Weights of a small mixture-of-experts language model, trained from scratch on English Wikipedia.
Size: width 192, vocabulary 8192, 62.1M parameters.
Experts: 256 experts in each of 12 layers, 8 picks a token, a sigmoid router.
Training: a variant of Muon for the experts, 268M tokens, 8167 steps.
Below are experts of layer 3 (counted from 0) of a mixture-of-experts language model. Rows are named router (the router's row for the expert), down (a neuron's output weights, with its number) and show model dimensions 0-191. Each number is 128 + 24 x the weight over its row's rms, rounded and kept within 0 to 255. Numbers have three digits each.
After each expert's rows: "comes before" lists some tokens at least twice as common just after its tokens as in all text. This comes from a sample of Wikipedia text that the model never trained on. Tokens count by the router's weight.

# expert 255
router:122124114140130129143104089088119151151127176140150119127135123164116097091126117171120099120148076126132165120135131155125151198141118085067112138132163131111138136150147099155101130115151130136144178128154143192155131159109127164127126106136122133097164123103129089147152152121149139135112123178122105139118142173135099141087098148127138120125124114124148149130141121141167132142092122141129098168147116165152114106132094112125145041137113109139111146142119129110114138116134182127171148144116157131075177123104088136128116114096110132099119105114131102084133134163135098146
down0:107132106141126154097081099074121168105104108131111149070111123148090117115127164175117171144124131135190120100091120109137149195129090109131140100106136112143189127141126138167157127160157123122126093161126129164099170146102140155150129105109111123138119126139145120099169093121125129145110095094113122120129096127105131107128153167116097099105105106120102132109104131152111142111098110076120082133111131130134118119170094136123112104142101122138166126096133132159103136153158152121146085110146120141097106127137131119116124141144125157133167169147154171162114123123107146077
down1:130163140122120127126159107142109120116153087137121102166125126148157122152133137116122131143159168151117151114149145083162137147129149118109189111113073125135131122123125138097171104146142090151131083136127155137101135109115103166144155126155126138133089151116107145119132138159094155148131139096162093081123150154142129094127155113096138153129173122149133110098129160107107139087130113119112133116152142102125127168114134140097115139117099133118133093141109157110099123143114072125138157095126108102102142134119057140147126188138131121106099097064135122144187115157097198135
down2:135090136118092113113108157106103081151092099082083173136122113170152152127139147125142129145156117140155130136127153144121098112175138123145160143126100165104174125182157146132138112133149142122140131138119117130161096127112102144142128155129131122180153181159062142129099149098120111163126128125140173135117108100129136123116127123153108139134134131116144136123123106110137152113097094093109108131134103167101102093093139101147066127151091129159148104142154061160185151118150110136140171158114125145154115135138165109111126125145169161149173157146128152133149143117124126139
comes before: ".", ",", " of", " (", " in", " and"

# expert 215
router:075108122151094134093162141082108132131137145140082151138116134151141129120118090163150114159121131142117192119155122116178175122098132161131155129089123177125134093172157137157105093161125146093121147150183124130115131137123100150179164150148147162129165117109172122123144105145167113167126121138153091113137133099133097190102136123080116161123132167104116152142103109137121163076074091162135116134091154123134112082129121152109138117146129128180117148121131157136111115125115112150131133150098150109139118132133100124121130136084109123109122124126121142122134128122152101116
down0:136134149108091142124118117089117160153109099132162080133124124132082126107182159116157119135123123109125093086121133121141130130130136121140129091094170131152116115137115102143089117109130133099121154114099125114117156106147147134161114140159143097184141145093092134156143138171169109147137126145137095150094150074169113111103165119090140126124147117129148127099095154134126125101125145199122142133134170124146094126117092121131131125118078102127109107098138154155127141159160092123126113134159090138130164174109132138078131094175092118139125092065144114151106111109121091126
down1:105107100153123136140108167133126097124119177127141123138151108143139156138130126135154149123163138135117133158133129104152129122122121113157118135130154122144137143130126134107138121122133134121143109128132156126122121119100135111121122115138139088122140087096135117176114157174147143115108141117134134101122115145119131121159122143143154098230119136149136152119136106097150098140180146108125108130135124108109134145150136071150131096155133115174181142173125153167106126132144127123113000115131161105126121107140149105110128126158124111099187142135116136104101080120150152154
down2:132145126119072132157115119113073103177108152140158102134096151143132166134169145154174124114139101133104149105142093166116120129150185103129103130115124100110145112113132152108137103131087145158129122126117070154073079135171141132094118127152185113142143140119084137104146144124129075116135092108143129121127137110165116151112116161122111119054146151151138164141142132135100131146128123156129121100118137122127106129142127123121145146092137154141135070162142131147095157130123150122116064117131121087113137137130133131116100128104087077153174104119113140111109162136123107127
comes before: "| ", "|", "-", "The", "==", "- "

# expert 74
router:127120151159144151172132054077088149172158095118118157130085127154094109080118125084151102120164097109137151137115133162153160147150120121093140127106101135093123138112127100102108128106155142113153134128162096152127142152135105152134153132135111135138172126143154136137127113144127158160127105147125099147147119138179076120146111134119130146112177116152106124174138117128135115114088116114123107178098101097135154108111115115130145117107136129156122148156165124127127170104116116102173091176140157156168119115117107100101124142145103139096110102112132112124124198122086121136
down1:081143146121110111166165132172137145175146139119104140144107107111172172157112140119124148152136099108166124132117120131144138118092103114109123115171143114145126130143131112117180097111094110107087129130185109114105122077167088148152117146135138123147104107112147117116091127153139099117129076091141133145169128087113148121091164137087137121099145123121128133111148099126126158154153131140119135128188123099096135143130159112123148114158194119167120134196100137125123145161103124132124138126106071105149100102156098108095135133118114118111117135150114130095143079111136096148
down2:067163133094106122098148139137161147132094166141119114152138120116120075148134167111150089121105184092155131120158119073118150123126122110119151155111148128140136149087112132149144146108134104119121062137101156154147162125131124115075139086160095138082117125129140115161077102096105121090129136085127089126160159111121139132176166161178118160135119122140141115145083105129125129119105146087135158129119128116190121158133133147133088116123128108124131134105138161140145128139158087086142131136095116135146123174153109147122134093135135175136133108141145136111122122125134105103
down3:129125120171140133168115142107106154097110103108109192100081128153159179111105150097107132156142094113137167119111112083119092131109140187096126103080132145185072146132136137116140134128121177083132164129147175113136152151113136127123136156120135113148148104127108105157130157097130174137123179112117117143151169109139128124139138154153137123118147130113118078152101126136110139150136154113111146120111104136174123142155156121141138128125138158123140126135155123130156090153095154126134136110118136141161105089100113162137133166135134108155078139131121169105145070104086124120
comes before: " | ", " |", ".", "\n", "′", "% | "

# expert 211
router:104132131142085144088138099109080130130138130143122155177129146151130072103138111114162126139112135110149152095124102127132162118095123157122160116114110151112101141174127120179119124140134148095125105134114119130138101151161080135128113095173136143145153128092125135106119117162187136161125112141139118131119109178142079204101118111101100149132146162119119145122121116178121162071091096104110146146117116098110098147131087194110122121155110102156082114094139132110112097135115139161125140138099119107148156159129122117138106120129096121111135112089148142107119139123117079128
down0:125108138159122145134122143116157116131090108126079132097106092179127122149100118165123139095162144130112137135108162158099166102131117114176100128153132112131170135098143146144147115202118158126133114141103102131167139120114140120121133124129133104096136111133132096089150135152127109089112113117148106142155154144063134095122099108140164077120102134149176142109126136114135096158131179110148160118103118128133135131120137144093128112149135140121154165149100084175152139166145117176140120120132118071077079137103119114107131128088120113076156119138123169120094125104105141115
down1:176093129099137131117177116138181158101177159103163127131119126163152133089136107147079142165154111119128138127141158145115131136152182093116150150111149082120108110137135102113140141136091139128121127123118157142143124124140139096074123169136101168100072146102130159148100161100149121171126166132154137136159134089118142169127085144120106160136121126109152103136076121109146102161119139148128092082146158133153089147116125156075162112099111084122101127120156156125117129133159136102108099133098140133091176132127114132166109124153134141138148123127115103132154126130137118107
down2:166138114117197109116138097123157129131084119086092154116143132089124088147126105115137161072155171133111139152121141159066144120120071108093150138157109110121137149142123130119129102152126104162133174157082152073107144105102099162120153167122156111128132148152113112151136123147122130118149133113116125152134133129107159110103108148123132122158125140129104175146097127117124081119180126117139133111129136140130133115126159137110122160135167108114136144099090108136093144141135128140173196103105108096069106128073115094139122119110145107125109166132145107098143128112131122145
comes before: "| ", "|", "-", "The", "==", "==="

# expert 176
router:159162129130170156110140101086165137148118116152127149110150122153113132125101119168117130134177100107146148106159117129143139174122127096089120158156144128111174166112108127122078124129166121132115159128158098152109120142116112151127138136144127173142142166132089077135150097108141090151112110170139119131135128148162079112117106142134117144097129117142125145128160133127096150125128092168123088135106145127151124096115112165120142069154178087115106111124134115106173103139134156103154139173123184138105119127136116116187142163137093120127133106121074138090155145099115141150
down1:191155104126106141083134121152131152133083136120157137157096126109093128107087151091123177111076133085156107126118138126124150132159146156127148163124163121132126146195149130129114158111141116151145144110133118173148121146065163100141112138152156147082125105116164171158120101128068149087080114148132109067167101149124088106128129098130102166158100105138106119123124155126127130140125132124157118148115159127121134136126118150129098129124105122127127138146144111187129091100148106130129119143141144130144109133153138131065126133118115120097121133145178094141119137130111142100
down2:097104116106156092174115123133091128155118120127126113092096090124129193160130151127146113139158180129102152132140098125150121145156127131128166155128130075104143165138161115083122112135128085139105107126146101112171117135132131187070129063154127127148148110140151128169110123151133127121143126156155125133156124084130136095130143125107125140150128148100105122121127108116184112131115151162098132140078150175114124156117138136166146182145130126139141093183146134085146139125115094116127154079096143152130129121117092117145105095131125111123181130102132136152129116089129123126
down3:136148139131157111120089109146125126116110122145149166135095152086124125159129114141130135153118129151127147123136111157130107156189167153146128106075067100143140152117119162113139086152129101138097136097128101158072117082133139121137116131146123122157144145106132149102164171129134151110120125143152132162120113055168152108155135151113096115095122117104125114126081123155134166140161143140117131100140147133097138120110117154135152159153139177105157129149109124090156118144128088116081139126135181103109096094113131107103131104150125132148094144171093151113094142076151128093
comes before: "1", "2", "3", "4", "5", "6"

# expert 48
router:105109131131176136126110102117109151137159147104136163103120140129109149085094116144128127121146166144184145156131138125140141151154100121136157155122104112080135111173140115121120137186134165079112155146128147190138150155117099161141151099130145141129130136090138095140164103138139136173091083147100096099147109123150137149144126115101123129084156124136120130170121140126158125123089129116127158152137137146114114084098095125118123108128113133159113115134099151110071127097133111094132121163135153163141190065100133081108126109091093142095130093125148106143136116155117153118
down0:117155112152065127115138175115110111133103124126133127105099113120150162127105106114066129145123125123122122159108148116121147149150079155143136119107172169143118115102148145078094135161113093157100104148159158121107159106106123138138097096147116136142145155171180128122123132152128133178116151186157082133181132152155108094118127116112109129115173085171149102149170124115075118138154139118202115149152116121089113147098128150114098125120149152123121108144151154116114142130100155125145135112158124131132135109137126114123112121132171142102099173153139130117102136120167133124
down1:127125109122109107104126161101120146127084142139123106138141130141116095122120182127166132123135136160118162116160196101119096143121162082121085100157114121103149134144120142110131122135144152148070162135156139100101132150147145100113107148149124125104091159141126120097082118128108099088098126140114151181134141137159117097133168160117158110132120201144107110091108145140121144134117088156109133154112102140160131109145153111167171131132132132153155129177124154139128153107140128117120228160118135149125168135133141134127145139134128140171122085132108159110128118135141113098
down2:123081141127129117137170172138143133134127118142097121097136115160147156180136096072121133141151136124176096110150110141131124126142116130130088126124129155143119136111145119110152121148151100137101129135123112101138143118141130121165124138144129123135171159058102119119104095146139133132100155087087101167111122155116138114129089157104136127101132145117139114119161136133146147139116114081109181135165133073115151143139138145094173140067094143108135173140135142129064144154133100164142094117122162166172124110132167132133150148169147115146109106164130115103114059154132114124
comes before: "–", ".", ")", " |", " | ", "\n"

# expert 132
router:149117153144140167138134105128140142125122126114155136125117149136098128133101087158127088104141128163150142135157133135115149178154133140122122144103121156086162125121167120148112129144158117108158160108121096207108114122141118146141109118146151159113144146136147123105137101132163127127145146150121089140182134164163093136110142147122138134106127140152096141124164108140125125147106077145151099167075182090150100124137090181107138086186186080099125122138174138099134155131134111132109126154165135151117161122161115089138150146124097120128133129156073098113130128119143148150
down0:114080122155155118128132152121125088117109091124139136164134140139136117092122125094157183159102105147162114141100084117113122121104170122175147130085139113131128100121095130098155118125116118129152112152133108129113117118113120128104171133129100168161155119095132135129100128105140144170097111105138166141126120109140122103154131130166140125105109147116117104153094158139184151120146146114103113126117128128109128109124153084185123126111123133137130108128139160147114148134098166114126255142118138176126078106112134103118108115151146137099118130114164108138143110141120098135
down1:113092148189162083135129106129128170162098134064121088126120125132151160105146098187101139116098110091135105117126124099102102152150140121131124086131144098148130134116112103102053084133126108141116158130154149135069152126136112105140136151109128163154149117100117118162095123128096120149147143168145136131102130123124105140150155134142119140153077126139117165125172142130108143134106148111100118114159092111155107112135122144081099169102127118121098127105118123142150125142116136119159103153154115163157166094109156119117089107177127133120122181124132102131160106137090128125
down2:152098109156084138145174151109115162135098142125136099149131130124160182127088142145140144101107150125128142116171139110089166110138113119107131099129161163154116148111119127090137120113137129154118154127145147160143105164144108105126100109132109116078131139159133187098114141125126176111139125130094124124119120115184105125145115170161097106141139110126086116123177137142173140141153163141115132156120147124127130171152157130137102103136169102159090138169111125124162116139113156161125136181122149126131094120147137125152128132163122101186158149153160116139104135171154182088
comes before: "2", "1", "0", "3", "4", "5"

# expert 99
router:169153164133150147137132094112156148139113129132128165098113136120089146126092087177135099121135113133129145139172100123128154184164132067120113138121139136123137148101126131156070122149174109081145133119129091175116110131166110158135105156141143148104118129142102090115159133149137092138113125173152107134122118166138106125119121141131153150121121130173127171149150142142111110127124088139139109152100153103108134110133092201106128073177172088111121144139158153085164136120141130114129131161139152139108137111127115081152148156118095124137120110132097126143138136108163166143
down1:145160115142139095150131109110122132097163090128130126145129127132156100101101116113120123137150116116156122125116152135119094114146114103084093141131170126138074134099093127133146123148105110183163111117174149116137134132102148135113124110116102150104079108133127143124124129110116180139099119195136157056117175107109096112148116135151075084102119103135137118151190123143152102113097160106139148154118173127144142118107123145143159133119108114158119098155125154165115083137119111160138164131072145125092101125120194135150151124168162135109130128140139131118130113112119092139
down2:142145138118110165075134129125150142123155155134153123130102123095138111118082142116114111079099143125127119131132137168150099129123115135101174111160135140088095138181150140169097137126175155132129102150122128135118119144122123136139147110119141160146134122156127109151130114133101104117097105155098136135120111099188148156119080119167129135145067118137149112143098131127136112156097112098165166121120100092122081115160122169134144122085127138140140092088152092129112136118100123121107094094138131170135146148149150112071145121127179155105102153116113145201104182126111144121
down3:137123050108134083188148143116122161165087137109130111132167104124102129127067092102111146093132158140139136119148078103102128104122137147127160115150179168120146073141148117076123135148114153153084112111155159113148105128112146126142137136174148128111135140111175156166158138106149102133115128133114105136134156157147106151129150122133115121103159157137102118137165132141111132116130125156150113152112187114128140144155143141135158110137129090162144112124154129113113106148140132160193126149119116141098129105125115153172128099136124109114142106142127073176113104121117099144
comes before: "1", "0", "2", "3", "4", "5"

# expert 3
router:145130160160145121127106118108134150186104121145137142157129147119120134103129146159142113122113129140097140133102139123105171120135103101134163133105128120121133153118106071176135136132111118168158109132168117151146131178108131139125135135136148125106151141111147139109155113161171129158112104182155127081106121150137123149125067120122139094103143097168116127173101124136115104060112115132188169180124143135156145132112114112113133095127110123150122144133130125092132143123108107127128160167143183162101141117075102120161080123112065114091124117127119102141145147088097097126
down1:117134115132169103108151106110106114101140101189149094131118114126117135176106137170178106113120104142121161117171128132105129107116184133135147123115120108123167143134122149117107106153146135121171095110149099147115145074132154125093125131141101150162118119069116098098107120168106127098123106125105188106107138085138130113152139154163111157123134135147117137105146132155119147117155146114120127120151092131172174063121100116103126101140118129160104087106145149123154132102112112093111101154131081108128117110138149129173091089142122156140161125111118130134148092146160122074
down2:110155115127086129094092094127146142115136153158128107140118122156124121055127145102123101074092179124134117099134132153097096122161150126109116130167123143113105096128054113135111146126192107135134120171114147121100141130136087125145114095132121153118125106133119072154106121113143114086111101115168090134147119120123136104124135149076124126137165126146137163118060131110112162161158120173089120108154118143147125166140126123137136145147152131099118094104149150133077102125156145112154159114053133145091114131110109143127140104124129120110151140139106131112114144141113128140
down3:128158097119116120096142102135134135111137158151120150106141113132063158144152121097096112112129121126172103162102086118139113078156140091133105109172156143142077086169120169116115135128113075158129113122121108136138091102107113125125126093106137136142124152164112099091101125109124150123097108080118118162097107166157155109109106125145120088108143175124112110121119125070114110142111109100130157103136159149122146121141089123119118143106130103114135131100103153080133125113139104165151095121103122150089124118070123155132085141164131160105119111127137163149131130101103163173
comes before: " | ", ".", " |", "–", ", ", ","

# expert 141
router:113142131107095121089102101088093148156158105138114186127125143149136093123119092087165107121120111158155141106145106163157166134133114162132133125099110131138126128160146112133106081133126157110148116142111107127102115165157108143149116125162149108110188107077159121114154134176157114168126126129156102127153100165166119143112129095092100174120138168110107158121104124180111161075117105140126141153102164115129120098156088149147125134159114134167097107091151143122076111140098114166140163114082150089116112144116118137135156113106114123107139115120136138123119131147105134118
down1:121118092128139095109118081120158163103105096133191137132124086140136148147095125130114146114146134109172144146106145134160093117172161124109153078100106130163143153144093112102179128171084136147111127100114113173148123131133093092118105120138183105156122131157135130121114129157157121165076158107144126169118141155136109124120145162140132146126072119082118124144123155115109132111126162121103126140106134142134138110166157192132142123150112125139110141139118134132125139113158137111115163114141133119155125186133130156128130157159149154086132154166112114109165100147094093085
down2:197106132105138108138099098135129118174104122088129145148126120157141147146136140101134123089160125111126141121134117175139127077133107150164102120149157096136171131132133114110109135111153127125160115088076145121159128122156154149127173127121118107115135115071105153160107173089105147102125138141165144136100127136124106125114077128107135099108122109128145165131160156130150099169123053133129111133106143149116086103104087142100119158134115163135130125124136110155116135114149075100096192076123143116135128151086146155112119119134115109143130128134140129140086134154130095176
down3:144108108094083112043122139138109094149138137161136163131127133147149113130146128133138146090107122144110137109163142080117127164119134143157170142124144141149128118118152147148131120104184154106107131105144166135139119118135120160092145111119124100124175096142108119098116141151167137066115131171151110134087104148142106137140136099147111149082181126116122098136103100159111124156133145101110140149148095154107117136132150128128132096163107148136107112154114149151123096084170115133107182111144120134161102131169125149104105137129167156171195141146148163128102126151138104136
comes before: "| ", "|", "-", "- ", "The", "=="

# expert 29
router:117147137117130173111153100097105170166132145116138137112147144174107090110131134116133108147147128130168142153123104129138140204138126095114138134107126128132147117154103074146096123118156131151117156150152146152153113146130156137156115102149153125096168141142115117131156140123170147171122131155150113134121162142155081128117130154100118145154133099168143185149128120118129093121062154167121136188153125107141107083093090099121092087138129097130100154123098143098131151078089157116169140120102132124113144123160093090128104162142119142124132098104123114097140101128136112142
down0:131088125110113128138104193118145124126159134136129149138113114137166101157147165147145139112114108153125064095149107143114138150118166141094088128122140115153118091163097115117091127145130103129115146115117156102155141194110135111093132123098137139088123163111132124118115130114151122127141130132119136193103094114175127125139108174137141180137129112129107097143131115141143136093108143107082161104115144145154173140092172160129124172086147109164123130116127073134138137093096157102127181124126127108126143166161146113106141153141124121100179113100163147095133160123120148121
down1:175116096114129112139177092167089110139136173163102169099094130131131091108141122116130120132128142142155080134115112090129126116129116127079112147149145175158152095140090120122071133116112117151118125126116099123084149117137126145109097131121103119143126199101153128136146112133108147124131158107114083156137110105145154090136153131051145110116130164148132117157128140151131136171141114095127114142139148140131071158133128148081139155140120108099153137130099113113142132145156149169143174170169111147131082145143109133114143166097166099110147130138128122147124109149142142103
down2:127082144123113099099115130092095151157138143119096119099131103184113118145107132142151109121140160089145135116114113101111129125181140143105123143134129143124152150151095136116141095094149123135094130114129140153141104128135135204143114133122107089109130133128142104159127136149157154129120047175112117074117093138150136155134137103136136101147083129129162146142148121127139139168144107153149115088149153095140121118137130091183162113131126113166131100163111180138116119135114162108127105174126148122123119136106148120131096090142144174169110166163125106149139111115172107181
comes before: " of", " of the", ".", " and", " for", " in"

# expert 105
router:112149122129102132160144125106118153125147122118128130135132172119105111062125123163165079158121094123126163109147138118144122184160110128117135153130149094149136158141157124171119133112138128137156166119184155163147136176127111129115122094120126123108145123108123118134178153111158117147140120170129057106135147124172074138111139121099107088119134113121138114158121080122124150091116116112131105145133107177125107089129104180113108094149105109131136103130153102150132098123123137111154113117142211146138132103145109127109136091102123085135137107150139167125157140147085155110
down1:148139128130126129105126151143094146169135165140160125140146069108154105129108082173142111134140126119157141130101172089132124119114073093150204105110107173166168167105090103137093139125193107165174126141139107127129143116132153140118097143148116146130164137126108121104079130140156130123131144140137120086119109142096120127092140135107140136132124132066134128133117144125155144134105138126149117143129114154101138127122080125114108101124116116179141125161132132182105123147133127085116167096116136169157148131135169119096158125124122172167121130123108095134077123126119145134
down2:156144144114124121111156106141134109162122129138123130086104158093145112090100097137109112087179137142105116151139121089095097156096119175149173139108130126129124148124159109115088168125137138104149095130091169101122115183099128153117132151077118131109130095118138166170133169118130098118155093094100109104152125130107137142114156111106123134169161143131108103173178096142131160125137112151123119106137122132110108112117112147119098144100123125141082117102126072133143116138098090103149048137124162104119146122158106125119138136108118095129102159131125106151109134126083086142
down3:174141127167132137110130129156104116122109109147134147109097104102130157118160110147125110120126133137126145117126146138107158136151144130112109115105080178145174069167119139139140094132144125114120128111135130127158113105124159137159175130152088150138191108136103167139120112159139108144103150160119122162115123090153113119087101122150115126126124169122123111119146173072154115133126120124120155099145127139154076154039125151099160140148105104139136085177143139097082118123118170087103190112177132129149122105128142126104139130114151123138123152100116098129110136129157115137
comes before: "\n\n", " The", "\n", " He", " In ", " In"

# expert 85
router:123137175142149161141121128134099148130144145145153158115128081157138134131105133176156116164125172160131140141140104132138207140151109122110128141128136159111156169150135119154130095169131154131106159118136127157114135132152161165148157131163141154121142115079147124122178101132166115146120147185161131101122147153194097126084132119149138123141169106137133165165150107082136095117105151156113149168106136137123137119118139129133149120188100104130115115095167129127156141100089103120127113129097126114122139123154119152148153079127107119107177114096130133102159116127086147124
down0:166148107165144143151160132121126146090185127157142102095163103153131091149128124128124145196130141130108141102148113129140102139139141143124150115137157136156121140108106108108141084138100187095122140119136131133105103096144106128172169101127076147145101146090163127113143140168126152093135123103101159117076136087152111146170131134157135126153112093151139129084136123101142153111136132114113188166095133125126162124118143122185123129150128120126150173139129131134116128154096091118143136147138115115175123104193132125137110128112073086146115107116082149152124137131117123111
down1:125139133114131114116098116101160092096126131127125171170171113148137123089081140156150120166132121123133105116183146111120102136109121130123144117083105099169105170119125111142109131120134106115128092126155096153119100131116106132144124138115102155131119138116156137123168158136192137207150103200116125135115147127161133124151140087140113101088124128143131120139148149101144121085164129119149148134126129105159122135118157099109160102103139125199155125132148147119165077162129160118148155130104171104152136081114140120140108116148136146117168122190151156144129123119141131149
down2:124139124089143148122159154134127110130128138141169122150135131126086121116126120147154143123145152142125155109083091098140147138079088107166104132154122117129125136128127122135164121088102112164159144120125125089104159108129151140103161152123119105141130120104111182123136096143102142104173132117191144111110103126092152115086136095139122156151119107147140131118136153149101115137158146139168176145160142133156134155122133125104089160063126133074149088088125151142123120105167107167129114093106145145116124140102150140121103131149154151131085086078143138101125119055104149096
comes before: " | ", "–", "018", "019", "022", "016"

# expert 15
router:124165126135119122129120100062094152139139170144169150111108156114113078112149150145157104162134110176113147157125103138148149140135138131091102139117087114116147170121133121125102149113131132125117135129137109151102170190119109161141137158190163114110171161128118068134139128126144081173130145122126106131098132115171105171136124119096128137106153151120129175115117123121113147132123146178091129148092156134103128089127089157110140104136137147142073141131179135098065121127140125112130130125139150112100118113154130081134133140105108148120142088151137126105123106142091122148
down0:104126128137157108153126126113127122141147118123099131160171073157141150157152129151109134150147141115120129123121099126148129105098102135098138124159142121150170108088092136104121154136133169159150082168130116105118160144103150152125088151125133105128154121092124136100147176123135163122158142100136128131112158161105076179110135111123143127106141124124115140148151138091136154099161132168159158104131129112161130119101100096113153096165146149153096144101179096138143167128115183093161118089122111111166177109115131141147139154122111157115146153123149115114202112124100089156
down1:150122160159168089122150114142137106142091110103080171140132112089148090139138128155148108131131143126154118175170120086065112147113128111125103161114106144104150148122106120109125127090163117133135120103131161099113118158151149106142147151127144160162113156125125136101101093176138147131144155166154055104124096162127132141130097148103157124145172113129082133134153106160102142123102080139106102117103188125149141128134134103164160106164117111143142125110131102098134140131074140143096125143131129104102143104165122164120128117098078107112158160144139102107119123127131123123
down2:108109090128074149085077158119111102117113140131137132144128132138139109143205106141122121135123106113136149110138077090161132128127109171134131065131090107133135140102124148133134165109159159112137091137158147188139112128088135125127122112098127149150148107127134131153173164117142088156102153105129158116086121136138107132129135134149137162114085121098155156142143097138176122129116083168116133152096134125140083114131085146119151165115135184122157111088144145134137137095099153085112087125125164116126159138134160123128127151110152182131135103098140153123100131116127127123
comes before: "-", "| ", "- ", "|", "=", "- C"

# expert 248
router:141145125105157162124128080134082135137169128107139134133113134142090116089094115112165137159123105109135156123107118151133155154106107136118108143091096155128124136160122081160095125125140135131147110134143092130104147150178099107177121146160114165163130130112166104127126120121198109190134123154177095147155127124146089117110137143131116134129190155128118112149152086149163123098127125117144148168122142128084115072095097147136139128169143124155140101123131133093123094108129127140144120150083188117137148123113114108159130097116110078083135129114148126104135121126118101148
down0:122099170116175126122130126109111135154092128121080113124132132145148159155128141113138161176106124096163142133144115150108124158130142148138108138112134130168123136101137132139139082150151119101101147189123137100133173107130091091131116144170117117125162137145128156116152158102113092135101154115031158140141148092090088157148156151107141164166114127120110133096104168119129167147119135140148133070116121128121115104135164115121167180151107117146141095085113102161126151136137145109147107096142111159122105139099139101106127122124141165116081117131091127137128145111113095132
down1:150144115159125130126155122137118119125154109165149159149130110129137130116128152125143122116153141093154131145146100105159112140137141121113074118131095161145092138110139107094101113147122145107157155098112076181137114152127136139095101107096110099140113138120139137140130125116119138102127192144105112094147126097097099131153133183060107158128134129118123183160088153142137113131151088127144126172119104172165135115095174147150111151148187107111115153094125126108115158181119092148180082080113124096115117152115138146135138132139138134153074141158098146107118142124131122117
down2:147101137123140096117128114092135132079120132139147155132121101113125086083119136157111141107112146139120130123158126109103120105143132123145146141148142134136119109127159124114134148153108141126099126167104079119142115137157091135103150082113125094114164137136133094168132133111092112109129126192082143119125121114099153132133117152144132132159096110102067084149146154122160066144107106147081123108099134110117112092142112093105130111160135146118135148121119119149121177177109147144154169110108173164114108209157095167158131113109101100115132149183116093131118151129151134125
comes before: "| ", "|", "\n\n", "|  |", " The", "|---|---|---|---"

# expert 50
router:111129120139113154104139091113152175152122140111103179170159114119151122098078092132128105119149143151132141115161125148156181149147113136099107151140164154130153127158112099140118103178141123114133162156155103149143142162110140135110133119150149133105169107095162129151168082128135132163107111156118119150142156169193088158089093101097126164129121133128131123166144101127126130138117119171094133160148130149183111114133102173112128113139127088159089163140151123101103131116120115135131153126117157124116172138142110127165131098115089129108106120089098101126122093157105119150
down1:171135154117154150130126139146138128074117162127135116144111172106098134118113138141104131111141121102137126151117146131111116119183126037112184141118161137127154105134126099134114114150148124163148115155100113145154105109140131116155149144101123141132110151177126115170120124148109136145107112121142133135165110100108094106133136161097126132133089124157098159142142173134173077137114065123160151102142143140142135104131170118094104135081159147162123125119134119120114156144108107126124012127142129139118128099117127150134133130108149111138099134126103089115170147138124129140
down2:148118063128119124097127143101179118111098115127111128105174101134094136138108102165138146134128098177127136122166124065081147118117166127147102158118112110095121154110149129122129143130127107127103118183130098100150155131155148131100155084104129128116132132160148117167102154126128110101141167136090142127132148118124110139117122144119174149121083097143133123121118113124156107145103112090126079131104178149157098133151056177123134132106124151138153138141122151118133156110117132144128134088151120104189169127126175073120108094154140115147117127092084134133149121126112135124
down3:163110149124111121139172075135147109128155111139112096171117122138169125094119110122125105100112158193119141106118114115122131070110088175149151120157167162164116097141096151140123197106132111146126175115147143111105137151113106144184092123138149149171133198136125131112103150134145121126139107082139122133096140102145111091119150120132150107114136168162151129143148160088107146113125150122121160099108124167135124179111135141149094140100157135118118128129123136137135116113165160139172153140126121124122085137095143071131132138131104103127115136118121086170148116126134134114
comes before: "The", "===", "==", "\n\n", "\n", "="

# expert 47
router:122163163156139145153104110122103139155138125128159184109117128110114110104073140132163094122138127136154119134148111179162190131164076109109129141096122118110177157153134138172112117128164114112170155112158104179104158132181162151143150104112144118110144155150119135146153104129152146178121109168173129105168122136168097163116115115130119128113150132117098133133151136152129089124116139153117170162089124118131126101118108102109107066150118112152121144132163184100133137102107138137152097139130125151131116158151116130147102118148105131097148117105124090145133148103122138151
down1:168150114121124116119142090169108099106105128128113132116133127132111157162133144145168105066124165103095129122134107095105150111120145119163162125150142073138155134134111153102193120121136174146100078142121092113139124113102104131137100044151144125111131141162160120170119165137155110148115107134131147114142116080119126104125114094138129099143098076128092158143157148127100135143141111159097133121122148140104159131107141124113118140179155096092133138142113130135127088136127147154120165138158116143106113124111114123115109126136145104145146112141094055105148141078151163130
down2:134151149152106147111179122111117125134144150160161147089122115143140089156113127121125120125197168141092143093131106140166102126134195112138179118150102185117142125138162112117143127151110143138125095098082103164102165098114106132132141122157110108160094146162123155114097107148097136130115132086076116122174110098175140108160108153158141172114142173092129136105107087139144150111087108145123150153116168116124111194100114117134154117108134130122107109111115154119106113142107093113152097126119094113146155126146118109115142134127099141126129155115158125156111119112135139133
down3:124128135141128128127139120094152148102150157157098124141071119144153178133093123111122136144162095071148122088088122144133170133124166125107119108106131175138120119185135110140175159172150129133120163159116115107148092149127141129162134121128049129125116137096131104122120157085178119159097144128156121136131136132140126153179115106115119125143078124103131111135144130135144179149147123126162150110131078146129132174120146117149116115114103129126145101128143116175132139161133106161150052135140115096112191135145124124111141119115122145118128150144122185108112144122125111146
comes before: " | ", ".", "–", " |", "; ", ","